Experts of a small language model: vocabulary 32000.
Below are experts of layer 2 (counted from 0) of a mixture-of-experts language model. Rows are named router (the router's row for the expert), gate (a neuron's input weights, with its number), up (a neuron's input weights, with its number) and show model dimensions 288-383. Each number is 500 + 25 x the weight over its row's rms, rounded and kept within 0 to 999. Numbers have three digits each.
After each expert's rows: a language model's description of what the expert responds to. This comes from a sample of Wikipedia text that the model never trained on.

# expert 1
router:524453546518551512531531521467520518537518521528477453530518490524463526533505518471535517522527519529476471485525505498490487491484510471492533511490504495463516528472493486494555488479489511514569486507447479503483526487531512462484512474516465529484485479537483524505469459533521497525
gate0:490490488483489493482542517508545513467480482483515512485521506471516520489492546471509514509502503476491549491501513475458527498538493489487470533509494534510516486573523493523477546521539529513489492482473473491488505532507481477450483558528496508485507541446503507511541462459452491448
up0:520448501465534464519481514473506503490433499547487511505505507519423464491469518483520520491491496481497551512464503487507495529505494528523505479535500424522514492510524457506500467510440516495534487469520505462515480452515472496483520465511532502527489496510498481495519544557540509542
gate1:510553494556482499479534524491479495529497508524538469482516484520528484464474495489520511495486452536511489532472506515499490493507482509524518488449528492520470513497474482511506531475495513500479481526553509472484512486486523471490471503457500493506450503498467476461533492542503495534
up1:543530522487489538514484513510486497492477512520528477531509486481525464495532466463519465462529524500517502531492485480493524503479487487505527479482546507516557526500461521536531485562527512509432479475505514511499503473487458463521476460512508476509459470525498490471538509491486460502
gate2:470498484511487457479555500544535479505506541535489530477512521491469490518528471525520547494532479501527528509466476465528477510461480488483529530494469484497498496483495465508496494518527495474493529524479502498460520481463475548498475492451490533477520500480500482467523490508526475503
up2:496496522504522530488438491488468554542503467467487495522475487531544481518494537478482496560477528508489501500511552517507525471565490510535469473511522513471511506479489555503488524473499506500489489480491516524478461528517499473492515524518526455493501510539517523524488463499502555504
gate3:507537465503518521512521482491540492492468496564507485501471496502472469491478527503480502509475556486493531511452495538509528512506541547493504533502546509504565520460527476562439511481516523491490464532511459533498502543516541522524516476484493504490475419472506518504534502495513507506
up3:508461547446534492471532504540496535525512476488495541472529504482515488487515537501478473480549500494496500491441496510503535493524523475516516509530480522496495542517502506484527515465436496457522528565493530458492482495499473470476516509477481499507512575511498492503457490466470480498
gate4:487491450484542501557514541509495475522484477497462453510559468536485506462472487511519461442483514496469467509488475497509516472466526489484565503508481510462523491485511496526473466521525507463476484467459521476503479526510468489467527513535469508486518527505469519508477498505477468494
up4:474488490473498522532497505549481477520539465515500487508515481546482472503490481505531475469516499521478467492473514480464518472461508490524574501523518495484492539508495487537501451485535536492494502469487477513489517503530496513498503469519491529506511498464454489470498521494488506476
It responds to: Adjectives and noun modifiers. Modifiers and content words right after a, an, the or to, such as best, leading, significant, fast-growing; also some periods and "to".

# expert 9
router:524488553522541518530523524490520513526512503533469452532520487525442530530519512468536478531537516529480475496531515503489472516496512472484519478486525488457511525456492481513517467477499485513560477499466487500479529479528500472482524471507477522478484472536478517505476472538507505527
gate0:535520497514494502445470510480522520519488507508491478514500466464527533499529527535545522485502454470509487538510515476523528466451465471446483520508545496444488506535509498514524454569504433537488494462495510477451490483477468497469494486493471498501526500529491524501516523538517503450
up0:495481491480522489491544487524501462493509487479504521511503526472488522541463504511464498512516468452499472441476473491475488524543501512472513523480489523525509476456476473504484523482524533419502513483514529530507529517530520520489494480543471504526472514517457469506502464489524501494
gate1:548470525480526504501483553485437480461479555488489495502537512561504472480514514499522541526476528511488538501506490465490508506519467539497506449472480478526499492432467473499513498488525447425510490505509528506556484504502498552508512515500507486507488470479486446529486499521550490481
up1:497477518527483493525478509509525472499519495512527520504476491539483529500456489528510515514486486531476515506538467511494474485495544519463495525505477471472500499498516491472517444508475484492479446469499478480481503455491488490483500553477473484508513491483472520577473513514472489507
gate2:518451476569502489531457487532492511497508515437446491489513508481497463497469502507563552505513474533490503473540494542474513475501522508517511464475489515489491501522485509490492487477513486489475493489519519471547514473515493520453507530499513480510491519520498516487453496498515500511
up2:485536461465487512487515538507493486496498497510547484534482455468510528486543540517436497491486524516507517518469507497538482509511486519513502495534508502505520465475517497468504530504528516519516500519510487503500499530486511491506508479502503478501521471531442542486542493499484477526
gate3:471548518448554499472474512522491515463453523483449512504508516489486496481510498464538525522525501547526485506492580479530486480542489489476515520465488461488505482503508471484463520547517534539511478483509502497506523467475450478487496445508461521516519473523519517503506516465527500510
up3:507479495484513533531538457481484497467500535519523464526506523501517461493501524474497524515490474533478491471486543473507495539510487490477502468513446530538527495480517528517467450506545503517492447518492455520483531510478483483529509490504517493490547519471487533517496463476537484440
gate4:526535524511505520481482492518521524483514467523449470485495487472522570465511518484545499490496551479506499505501518487499549534506539528486473457503480526489481509472545504505510482484473552499501512513472494498458476488499567471483545522489461480546475475466475523502539509479490510498
up4:487456498466512517526473500501475451459485501525471501482507480485497472540531499529474471482478535450544520461502483492524535517508479525461525497536535536550500508469502512526539501529541540514479443489498505502497457503478475528512484532501517457496494490455495538503515504506479527545
It responds to: Name-internal syllables. Word-internal pieces of foreign personal, place and Latin species names, such as -ila, -ena, -ina, -ri, often in genus and species lists.

# expert 15
router:560476518500532520519508523484495539499522500527483480545526455493496514524493498485535506517518484500497453501510514495457477482486512473505516491488509506461511523498511456516520493479497496533539515512472483479479538497535513500487483478502467509446498477544501533474498452514491491558
gate0:512484477513460467498487496496516499505455492474504536440528559439510530489507474503473515494542503519490512500537474542506489475509520487501496487515485485548499538486507484464517450519472454478477514490429474505511523495516494514522493467545514502543510527472483539522505509448526504500
up0:495497467521504483528494484518502516514504497490504522510500504469478530533519446510485479498533512532485529489541524507496494525490484505502488498475528503527505472486487536452528459497511506480483496517454500501488497517505484476468537480475496525515470480488477503463521511519534515520
gate1:486482528547477502534467487504521467499524510534503479497508517493496456532486508497454528463497476512499482470541547478491468504473485472528486507497495521546498480481525462510518489524515519514525524497477471480471505485465521491478476504519511497492571520516489531487540520535483487533
up1:515459516515472505481485468471511459498471509521480467494523519469498466516496462491474504469462479482530540510519511506518496486446490497473497538510477516532512468509511496554500469581477534503486527499511497468475510468506468506512484501522529498496553457501503520488547531512493485526
gate2:501529462501474540479524460515480492494516484547491521490514511501464516521446508458494524457537493514482459508520539473517541476512536470479507469488457508483496483462480475493512504516499454493492533550468502505527507512541509494484559472505438509462538525510499477516482549537534503517
up2:561510515516507500535468524525505515515485503528490506504505500484493494497494499490463528504523506510480521526513507499525531519525474501527503476516571487513484493493475504475471498518509479481552531485548541494513530493482514486478525482476530517460489488453514501508516523533505494489
gate3:496497476517503523517488486488489518470507478524496488550488462497470497495474476461489501495493500505490442461505516549486535535498490482512509477480544508506552489503467512507515480533531451519519497508483492515557466430505489504486481517448537491508465543474516480457504442464525513494
up3:545523493521506516500496533518472476485516510511464498507495539498536533527516515512487496503543504442502555486517495476485493505484527510501500517467491497541501497481527488522468491498514527494494485455515498493479528514469495509515497512499453525471514478543505512498483519486485510492
gate4:489486471496525515518487496500480483535496453474512525481459519493511520499463469460512476463486488548446503459481478482495479496507490553463507529527516474516500473458466515533510502529508480525498520528503512528489529504501483469495476485500457525506487456509479523497482492450508514516
up4:543499549500477445497541490492540544463511528526495480519537478485499474513529529539509505546509508452551484532509510528499500513499503455538484477470510504490465532551523492466484482478483513469504493468486472476497492491524519507518503537491536460507485542464523475503497511530484495483
It responds to: Numbers in tables. Number tokens and spelled-out counts in statistics tables, semicolon lists and dates, such as 1, 6, 440, four, two.

# expert 12
router:529461548519532516527536530483523523533508507529480449532526483526444524538505518478514512523530537513464472497527518481500476512488482472492528481504509506456508522448489479488514471482483492506580472515452484522474533487532519467504529468511467509481477471529517521517460460535522480532
gate0:537515507504481461513525482537492538481454535515478502468539516498520497509530488503500472483487512518515452500501496477450507511488487487455515457515503523456504515529474474551494511489505500531540514500484473481529501493471503517483497532532498506503535474511494450467530495497491467526
up0:504516499478491480505526544533533525487473536520519467490550545504489473494475516484534479465488453498484516566526521468449517495489495482480501492541472527456458519526495492520546483477526486487493489481464501479522474521478507453447488488490523523528521462532495481451505507490499499498
gate1:531497512529537491459512514513480538445500513491441527505472491503509470488506513489518509457515468492482546486500518511466541506521490485499452493519495470490520493516514506478504496482503505442538511499528508532512532495523500489516524494490478495471475502488453485510508523520462464512
up1:496466554524542472480505496456529514505489497486468495473487502523486486448521552503533480474494506470501541477523491506514503525483486533479507485542501521449515494482480505517508497457478537466498512515495506528539520508523500470492522480502465529501475512481492471501529521535505494477
gate2:516506506499495495529489499491498479486510504495471497527517525511512478507514470478459523546488527464472494500509519523540481483482565496463525490478514532527493476479534507497487490523480492498461470524488475485496516411485497486504538473473491478521468467517512551436479483498464498506
up2:485506490494502518485480432536496518534468474535528541509476540500468497469490550488504514554517516481509498475516486458519437489512495490486463512496487522535422495507505524538484488529499513471484487533503503515465507474485478519449497545499541463481498515483450555516492443529465476503
gate3:549526470517456506472461517504493483500479479536517489463493539529493487523504525498523435488542499468485522508526502530506529563502502506485468556495459533491498486496523521471461511560510510512492514548524484512470529494485509506478495458512504553503536542496482499483528496534533487487
up3:498492516517512515529510501477489524543500525482532464503522467519526493511516472510514531493484495515527502483491507484517486489486486517496512428504507492442506488504493477469508489488485523550519476487485495485522536510510460500543470514472480477482507494501493501525473504463469569516
gate4:563512497539466463491502494510565509518500471511492505509453531495487482519518482503522531483473463508514534517504517473495458470539539513516497495528482493513506454504547463496474489463492547532511488518506550500495508477493531502500498479463454480500486474527507529532517519540530441501
up4:518456481428485512483494442479482487525542483494485495517502523507515502492503476494508501496475520476537484451460468502496511456489457476527500487488527500497500504452456500476499484485558479478511467499485478491518534483513525535538560539523488527520518540457519488479474487515511529485
It responds to: Mid-word pieces and dates. Inner fragments of foreign or rare words like Naypyidaw, Dvořák, Papyrus, plus month names, years and coordinate digits in dates and tables.

# expert 10
router:532487533525479561511488522492503547493492505520516465525450492519484516506520518484535518519506472517467481543534537515476503485480539473497522471475514508498540511494513477483478494506459469497511528505498454502507546480532513470500581482491444528494513503542550524489509498511495475521
gate0:509517511500536468500547543489475499477495468545530468469532519441517469453523472543503491578540512503497489492506498478523537519511462533506465524480501525507476504479545496541491534468452536519464505497527460485519490498528503505516511464525546529490536508444481469487515500446464513509
up0:481492536488524487514468541506505471544501485510460476481527498481552476484475476535532464531546521485516478494516458482468507494493469510462460463508512489550510512549509482510525536490484494477526488530529454516526492477515495554555517501469522516517553516508466453484500505474460540489
gate1:500472539525500479445512487496550484473518497488490530505510491481504507494481538536495555538505470445479498507495496550451507508473522494476491466465522526474513482543483433529532519505459474517477530523519472485517509474491518482521510508485487511429538502496459536480501532513517518516
up1:477493549545538532480517505496468533460503498488515512511500482505502508514515484481522500514541497486541525495490461481495468497444492504469531500481483530509562497487502489488526491562448430514491490479529484495469552529511484527527481529536529515447533534499527509473505497439537554488
gate2:520484471496529472478548521541515445485544489528539520510495462469442492515507477535489515445511498512516502535571509529509475495507533448541489457519487471525537495464505468486518493511500479492544493527511479484488496457513509495488497503466443501501490452515518494528497483516484498500
up2:487500498508473528479465502452490486511502471485493502438500490545498519482517556477556498490479534481457497503500445517491496501466484516499563497513517496492511513510522495479496512501489540480489529527532553504484536516473481473492547505568559451485475493515513539527529512548570492522
gate3:548520505533500459464489501448547470513489539454490485501509518520488492473487479469498532499486514495485516479552563546517502517508554497554446505446469540517479504571491493501481527492551532504480469540507501497477478487483511440516495516485501468477545454523514504478507504511503463514
up3:535505524489508450454487473502540487507489508447507489518509502503517498462493472449512509477512534496487526446519532517516511532513522504518479495458454535553481503516500491473507502495547517557457498466503500523486520456477518506532493471453514485510556450482456504493517492513459467528
gate4:523523522484533494521470519527515520510499531528477482496487479526494533503489488511547523521498503541508467506467517520511513471469492472492490493485503428505555406515533490508466468479525468486492507475513560486509506543491465489479496482499513493512500510491470458485520481534500487494
up4:524512501475550524532515492503482507512478485493475516472466531498502512441484500489567496517521486497471480505465506502517505527493497501523502475466489505503506466532502508482481503472516492512539477490479500494523522496517482465486465505512561511547485538506515489476467511476494493528
It responds to: Prepositions before noun phrases. Prepositions introducing places, times or partners, mostly in, also on, at, from, with, during, against, as in located in Tarrant County.

# expert 13
router:525514528498576526507492552478530516544530548522494472529501490545491507526503548487505487501548505531464469499512542475479477497471484470508517471468495511455498524445500468470489466488506482524527488499500488517467530488545505477513517477498481495453491467481508514512511480508501491517
gate0:481513446510509490563520490474489511494506503543474495546420483525493501494493488484519487502514492473479491495513451473486517484480517511450471482462494511491483524517483477461506479512528533483545448435475518494506502527510489506481491513522525511508496529474477514470506466502495566516
up0:475506468510499496505472458542507540548499525518524496528527529515494503482496524472480506499496549513498483470534530491462463486513480511511490499514490465446474480479499468543485489526474500539487503564520505505473524455481535505491515504518467488522498518473529528480555489464543468508
gate1:484525529485468473484511511509576477488465461481484489497496516551484504498471541490469499506506483509509540478517473490482471495516470537488530526487486494476545483481473482437505529483484508505509428489453505519494508475451491479496525500508505480500543462524523550544523536483491490482
up1:513467489497504534520517466477526497489495499505460544529484521513472481537488496512537456499506501524461513527510497499509541463508475522493542499563517532506445503508518485527511502492550478477489546469489484523498510527516474526475531535498558444515477500511476497512485533464471492502
gate2:501520548437509489483502555514486504539490499495507553513490461504497538495506504487450460499521470470502492487484490485486474491509504541493500474551486505478532499472543488485528531506486508485469524526482495470481485511522533491474496530490476489457497450486511511481474485507463500508
up2:479477494512496527517469474536485536497463494531534505496503496508504489517516471490520460520459508523504500469515461511507520494507528479487483522462536518515474473495491503524491530484503463491505526498490482515465524468515489490495499508515485482522490501494543498492548520487515574528
gate3:520512512474517465477463480490496508476528542513506480491505482512491473515445488520497499523563448514474496503493551480516480500489564504461530526496551512498486525453498433486507491493492527531513498506489502494509498489535500501535521478468465516503510500462476553495541512492487505534
up3:515509498493533470491506433505459454492504527509486478486520471521510494499457469472513503528536494512512493488512531485512474495489538494465506522499488545485477528456525458489524495465501543490463485533500526507488512513525513486485512488521473553499486537466475546512526525498522491511
gate4:534506549539484514502444487514502501523506533489486500524551512502475526524500491539532491512505527535506497488521493457454514504475521494551511521503498489487547493461526494516513461530524521486545511454528503516512506532529519492489522562513527493475500535494539521525478539525517528482
up4:477471486467482513485554522505513479525485475480467484512491500504514498510506493485462505484479479484477458500484466517524484424526518502467498504465515505517479486523487487527462561486491490486489460534500501479486516486469454510446527475494505498505511479494439496470518476476473508524
It responds to: Sentence-initial function words. Capitalized words opening a sentence or line, such as In, The, After, He, This, On, plus the word "the" mid-sentence.

# expert 2
router:548502558523550536521520524496543524521540514519464489556500436528514541515499530470485519526515494512466504517542515495479478488472492457495510518502511512457521558488506479504502461491511497502521494488480444485469551498529521449511509469507457484493482477533501537511495505512533471517
gate0:495455463473518519466499524501517497485510538535460514515479520499499487507517478495522491475474517452496515476483519524433525522466520497487474559432520469501496497528479526508490513473470517482524504517482528494524501467456501483481512508499487549537466470494495502460530495519478483492
up0:517487574487527530518478541481558504529569499513504504498504505471555468540506413494536500479494510510509531504502454511496492490521503509508491485531515490478530522519527520500469481473504503445515531500508511503469505457516465515496520502463488486501474493526476505554499489506584519507
gate1:500547508494497520506518531512512493492475491445521522565543505529477527553487489512498495523499514482533541476513483509490486488511537477489492514517522462471443521501528483485492490481503511515505513499477508507482525535492476515485477492521479514472498492526515463541466506504501498497
up1:491439478523488497507470487533506504520550507566491497462502498447540456463527492478484501485489499508490427513497477486493484500514481518501495496458484529541523492499505508536494529508510477472495484507478495493518478493480506476525532501484516462546483498480494481476482449499493525497
gate2:487506533514507498517529485440505504506522485448534513501499483496491481491469483514486544512505551465491461486520489529506475467491487476506501475530480504504502497505487497472507516517501540480484468471499513491484495514443485467494522433463517517475512491536475532512520504476471512512
up2:500524522530466508541489494491487530505488507457525505479517500486499486515475506476485530491489492459515434507544482518477477498518501526483488445513533510554543493507507492519460510519483523489481440483552501494502522518493494491490498422506534499487518444489488508526457458464454488486
gate3:476462488528517539481488512485518504492518513483502487495539490529525518498473509504544509471523503474481523481524448506508506491524520540467516512548521469506487518504452511485537462469487523473490472537511488521475547492488505514471480438485501488473546494501489537434520494519470485516
up3:504495481519528511489494497480510526507485542467528498479542511509548507482486517507540518488528525499463503469546488523503497463530545530457503493521482462493496490491474494486542466474473498521485468503454470518453535498542522486497514492481516493504568503491488524451519513488461506485
gate4:518573510511506499503494529493474504563498495513490506506469479471500527501481490467490507534526490580474481493469514457486434460484489494484475501490464516501490492477490496469478520491475500497512513457472548468490476507521547500481505492531468494494492529479472518490495488523463475480
up4:483440501492502497490531459510501485448471522485500486515531553549493463502519525527497477457498509457524504507508496520550546535514512485490528513511507498482528496524496486520526488513522478515507491536534463526502527488480437493517490469488523517489503475539521484519511501493527515516
It responds to: Given names and name starts. First names or opening pieces of personal and company names in credits, lists and rosters, such as Michael, Paul, Trent, Isaac, Hall.

# expert 5
router:532469502495513518502532525499537545516498502524492478519519468516468551526520507477516489531548511546493509479532506497473491517499472471494521469503503502485500511514466483480532464480549494528524510536459515501486509451525499464504528470512477497474449488522481501506486484509507496526
gate0:520519461466479482478520551500507503495510532492532482486478497484485499543477432515512479534483532486511518514516545468406550479483530513495456489500478494513475513513517500532503507538465498418445496512506517506532484503507494526490509503481516491512508504497494488475520479512503532484
up0:481489507503507536474497448533517501521522451538506585498470527483451519504451462516493539520509454512503518512489492514493540494519478483456494478482468542518494523458496470495507504524504542509549523531475531492452537494467515476523493514515482497482512500468514537490501482515485483504
gate1:441463526517465451450482467497517501513481494502485504545507567483471504494526459507493497576446492491507524468502521541473495452520528477500541515477558523505462512493485499515515481544487538469497488503497514502521483460509461543494494508474519511477526517487477473498468498555559470475
up1:472492511517436447468447450481538496512491499483485543561497568494463505480519469508474475539426494510495522458505527501490500486525513474494537486443551510493484505486495504494507490519520534473506495489508530508490504478516453515519487502454491508473553538497487486522479503563553479511
gate2:480511507489515489528538491517464482489471490534480474497519487452545509494484503516494527506518465511459532482454474481523462503488509539446460517464523458529442528517455516500534478501478487492511529549535493515449497509505536454507497468491482462507478489516494482538508523506566491481
up2:494445437504502488475487494524436477505483463516486454502505502511518494483529527526476537535494438493469557460452500452521470489496478498479474508530485505493513537518462462480483532511514535498477487495511496520481552512505510444486461468504474480485486495515460508513470498494491484468
gate3:495505496470480483500478526483495557574505488526491460497476496466490525468504506488521553485480513520484483530485510487539488493514480528483458535535559523554478493480498486501459583458496469469496435486468511497511515551486497503524535497508491496489473487487492566472521508509535502506
up3:485525498537510517521511501512525477468476511472520533481515518557513476540501493493478456511523483458511493505514517495496515507485482471485508474450452486456538502508488506497545439502496514531471505518525504502519506486496483491495495536509500476497508475497522463532496504501483487509
gate4:498487463493495511491518496490487450516534496521517539467476527566510518510484476523492487493526497517520488524495531485490502530469487526459482467504468517557515471499481502548518543488480497513504508531514512492488475508472480495504501513486500498520451551490498496536493480489504496478
up4:511483479563473484483490499459484471459465499514504549519494522561458501493512483485481513524470536512473494478530534473508503488501469441492482510478517513490440518484510498504480530481564501492555466471506492474509456459514483515499532520520529455453491526526518529507528529509512550485
It responds to: Nationality and country names. Country, nationality and region words such as United States, American, British, German, England, often in military or sports text.

# expert 11
router:518500526548525504524508512508514522499482519520500493524524509549461518525490501504492536526531518509488494526518544478480470497486502478497516496481481552446495512505514460519520475462492488503487493500474492499498520493528502460514534467489433505474483464528481517529494443558514524533
gate0:480511498464532474495549544485497504488527503507460494485507465458499527519520542463501541479477496492506523507477526519486454476470464502512486522534534540506510537515497530469502524474447543535512511498513466517495508484460478501481512513495468470488467482495484507502512503512521530562
up0:498521503459559488479514480464489517477501473468540552485562495513507524501506521463501488530466487502523506505567502495506523557505480492508526522462473507454514516495494540514508518459480479522491526529528510471445485492487501471519500510523517500501516463518441499479516529430499456517
gate1:489479487502476505501501491486492481523506537497501503484538482483527470439525513440523481520478493496511508490477509527513488485485497516461510522477456486479486490479489490496527459498458505463483500499501488502512495525545504512490501497520460519499514486496482526482526445471527509548
up1:510485491503483482489484471479466446511467526512515466504532491501543453469523503479513488492512488480518495494501485528486525486505509473491507512489504447481481493489473510506525476510508493470507478525482466507509520549514489539469505501488471509502532463506504499503498446458513512522
gate2:482582522501514481520530519503488490497488543499476496483440528505557515515501452451492497500508459505530438527463487497459477485576509482566476529490497509490526518523516543502522471496497517483489514470480514526483476518485503528517501524486456530530559468521540510436519522522498502477
up2:487567531503520497538504479494464488490485524520493458511439517514553525489525465471487489500478487500526458512481489509461483467578500494550481522495496524509537505507519547493511479525520512494483519458515520519489496548505507541522481507502490526512550531491532472458511512489527491463
gate3:499516507531473497460515517474508487464519475474504513501488497482496476492511488529485525484519491502521514505550471463509500519505478474459496530489497488495453495482486511511474503488510479472512505488497441496502497478491488498497469481504485503469484477484488515483520531513495535472
up3:509489481488550500526498469509509506538469529531495494481492485490546503532517499494501494488486530514500485509492539543504482458480508531550527467472511515515546513520509506437508484501496520528478495462504534500479493506496487528514511508481501502515522534528496485486491480519506486512
gate4:496498465546496510476465494510526469512514527502501466479468514502528479487509547524500534527452531474499475496484478528515525466537498512501484538513516487495496515496547458499526514495504498473510506528515501495506484482531502508500516490496522518561477476466508508484446506498486538479
up4:491486524482492491522546478487454524493491474526516558505520485465482546525501468488500500473548495517489521509507523468488500536475500494506486480495483479483512498516468533484460487526509484522504464488509496499509496518466521494503481519513500452464504552544511490504541495534531467533
It responds to: Brackets, quotes, CJK bytes. Opening parentheses, quotation marks, table pipes and commas, especially before glosses or translations, plus Chinese and Japanese character bytes.

# expert 0
router:524477514482489502508490521529538514555483517528473469521525480516482529533527546465489546521509551509465503519499511480519483504504502468510514502527486466470496527473506484443508524523533497517503547492483511513530508488536518465454545470550477488439494444522506522530470472491514514545
gate0:530560477530479507494520499556491505465559489510483513468516475513466501517524448505450522532524497527506527482495497489492476525527523507519447469488497483500506505469549507441518526535485470497502530518519512472501472518512478476531481523476510461521452527481526493554511526477488536507
up0:531549496570534527503515514512514496478556489506503507483491476499474530500509464532453531534517494535497541492533540497473452525490514486508484472504500484511494534544531511485511479531468463469526481478500531474523476543503442517494505503466514464519490518491528536500519513477473489502
gate1:462537495483494483527529519532514529515511504510515494512504458483481512499503515534537488500499507501462504460561496528464514493501460499513480479508474456499480470496474467517534437524525505513537491492511495478567499492502534504514464451493519455486465491494494499490501450515498491501
up1:510496482490516493493474530470509520487491515508443526450455553496506486521477473463492490528484499509505497522481518487515506513525533507493520496464521538489522540510511496520480521536482511472488494551485516506469509508528488466490492527520481493520555513531494503500518517473543504477
gate2:532490507493455525452499508515501468551523483517470512508515460502463497502494537478525531485488509485495536471496487523479494509526465514516546508504507479531476483519503516503529513517543477483465536477511495489512507523463475511544519517556544484452466506481485466478518477470485519497
up2:491488515479514511500526474495478494470513503517500521495477489542529497484489482556447507524511507530522474537489511471467512480467495503510487498494488500507551476474484515504561513517454498497522485527494543540487518492547501532473500481497520521546526527498521486512497494537511465497
gate3:490486487500497576480496529517508494514487472474538514465507512517513511492471497525524510536498489519524498485467519513460510494519494493533521474480481510506502481520512501492463467501533478511499493473518495494517449532505507471510531484514520460466470521473485508502506502488495493499
up3:480510508453531506511506531490539497539460494492499491505474547485494524480505479488522548512518494531480480506493507516498489477535525485484491491495462489497511497538459523534513469470561528560545503491524463503511459484517524517484523502482489474519491512492459537534483494503479531462
gate4:523479464500486498464515516513495492505509464471504516525503501483504516537508527491480509514487490471493505515491448488490494505502509486485507498526468467506504532496498506524466533484495506525464509487458505483497470492507583472497406503472550486486470456502485516484485475525524503506
up4:529464488504495495482491500486550446465489500460508525506495522512520555503509539462481517499507513500508506519539458500479507524523505468547500476528472478503537565528486496532476503479498506504459520498485497533516473472513571470523448490483534499486488442504505490484515483558515526495
It responds to: Possessive and word-end letters. Possessive 's and apostrophes after nouns and names, plus final or inner single letters like s, d, t in names such as Wyss, women's, that's.

# expert 6
router:520494530474492531555543523488546540496491522528465501528505478523482555544491523456514493551534515547483484507521514514508499515470464467565525515512494481491502541499481490491481485465516482528482489509451487494510528475525500513504498473513489485480523481483499537512458485514507474519
gate0:478509489479498484480505487494491499512493462528507465500532495502495500463514480465508496499443496480505537489530524513472497490519488502531491487496534498500504473497502492504472510558516506513535498519516482517458443523463491524487500525478460553527538496486486514484514499467479471488
up0:481477505496515513498481518542515539503510533467499539469485500502501485572507517506496475523543515534499485479503464501552495534506532492499517487494452524501476508484496512514552510444512497513482504522482525485516517479527506488495515509514540446426504510499513460510491509553514510482
gate1:487501461478489474500491534508504491518481535499527522541464490505513479523498513497492449530485495476529490499482501508499515493513521507532491499506522515477547479518492495518519502480496541501537504444473505506492494539492471486473504500507540497545472493499508529481521500500517474514
up1:491494476472482481488486483487507528494482498471531488554490506515513452475522486485503498509506500527514543503534482502530473482530450489522513475480472509461521508522522492477480500522484544512520496494477492511444503533520508493516501459488501510495467475511485511456508457487498505490
gate2:516506515487487488487507477531517491500506498466459496498459492496544467510514480519463472486487466547494536516538468493489441473540538495527499478512513468455503493535510555463489532553527492541504489507489483515469472476537524513512489529494512483465553497510449491508467542510475415470
up2:489496485525500507522495506479499498504479503537530489489525484526471534475504522479533508546496553467481489508481511506530543546466473514451502512469486533507491499467481452549497483465480517457501517476533514497511534518444452479492507479492480512539459518517552527506529448478529572532
gate3:555499501521467562527501523499524495499467533522495519467504465496491508512512484458462458535522517554508480503506484522481470513486496538473487496490516531498499472505487496500474524462498505493458487503524522488539473483496513497504499492475508495530448479508545569515523500502539490522
up3:483523496510506458467484478492482506531541448503525481512520541495500511477468544523510556461466486448510519486511502522513556494548509485506486518540486500498515520483540491493524474541503496508563564518482452503495496549500508487486466499506504495486508500545461488509458538495492513505
gate4:523542523538502560515489493537499497481484482509542505551476478480537553473514543518519511524487488514500517477454484508494521551449511444502482510499511513524459529513481506483524482495527542493482498521494508500492476440461473509492497526435523481487488505472521521493515446489441490432
up4:496539518524519502514490494519489491496497539511445476542513494472497574542506493515483501558425500463485507469474512478475511515482498494519504503487525514478462517534500508474456520474523474470481484514555540500504511509484506490545468506479477482495529507485496542468472482495523499492
It responds to: Concrete and technical nouns. Common nouns naming things, structures or processes after the or a, such as building, system, water, ship, design, assembly, analysis.

# expert 4
router:518520528493488496499555523502501558513504522526442520490497519522502534516490505498529500521523542513481514466518508468513447492500524482468486471491518519501510511467517503514485518467491417516524540479516508498472521479544476483476549487507452510489470474491495535504514460493498514558
gate0:483514510507522493534502493452494508488501537519543453496489511509516496487466533513478472530475503483509518510507464517537472521480474545512497494475504487507543503499471495465478506553486513488542498487503515467534509525507494527495544520529493486489490483495482496513528521505521446465
up0:503484493510485493464499505500517491517502460475479516515518473500490481510514501502519513493533470490488481462488510456503534496483532481500493498535514524468463494497539506505521499476517502512458472501497454517457467463498502472502477484498526525528541494483555476470489496497510549507
gate1:486515509470500476486494467470504457465521509502484547496494504508521482447527510489495540499479515487535558486497506521517439551506504477479520500493491506509498488500549533492505497482509523462459521496509450497504506492498484514514490503517506472476449499573511499457487494503482493448
up1:455508503467485467519511502461524463474546506491461519530508481529489502474515516502470512493507539462524469461475497470533504522511504506498539519480533506515497483505489526481485525533493472504469501494533433509535474523511487519462498497487504519480479457537502510466457517485457499447
gate2:515460502474454498499459511512455504525518490539471536510509503522468533545492461542492454524527486514524501518526493457490499521522528520498482488472453496501518524470500492496475511523542523528483536476509510473540488530514504524501488506487460531505515538484509492464503485481508494478
up2:467536495497554494519512480502538499518493500500532491514501484454525469496482543473492530508510525489470468484496497545491481485491469511480519498508520532500480516512492481521508517498432510514504479494512481478430520425508505496484495464516508494485556480496490530550527498508455492488
gate3:502515567510514537508468498479468468518490477579486493511497492522498470500491539482486508520454489485494492471472498445426492508523509545481498505525492478523490461454496502523491576518526505553472511454515533485516488485459509442509515524514513593496515518482513512500509530539508540521
up3:481518466504515418452534488482524487505511505492510522489518463481498482480522491493469489494475482508497492510484497581528506510537528494482474468472495513474520456483503485469542533484470478522525490528496466489522538472487507520489525463572550482469478531529489481500534439510492487513
gate4:480535497493487463510455503515506457491460490445487471495470507497491515493514510480547512489505504481488506544546504482483472495524487508506502485510542502470494497437535460491489479531514527482492507493480468508462463489496479501517505519509499449488542454485492524511497505535463454507
up4:526551495478476502518491519445475496468491469489470494444483526433484487496548503509475505505515478486477522470494531520530470480493505486513499499517467469526453517495527512515472507484538483494500510518494493501500514517473498498508485537501455457499504484492466533498512507505484539506
It responds to: Infobox field markers. List dashes, colons and equals signs in infobox-style fields, and field labels like Location, Website, Coordinates, Genus, Position.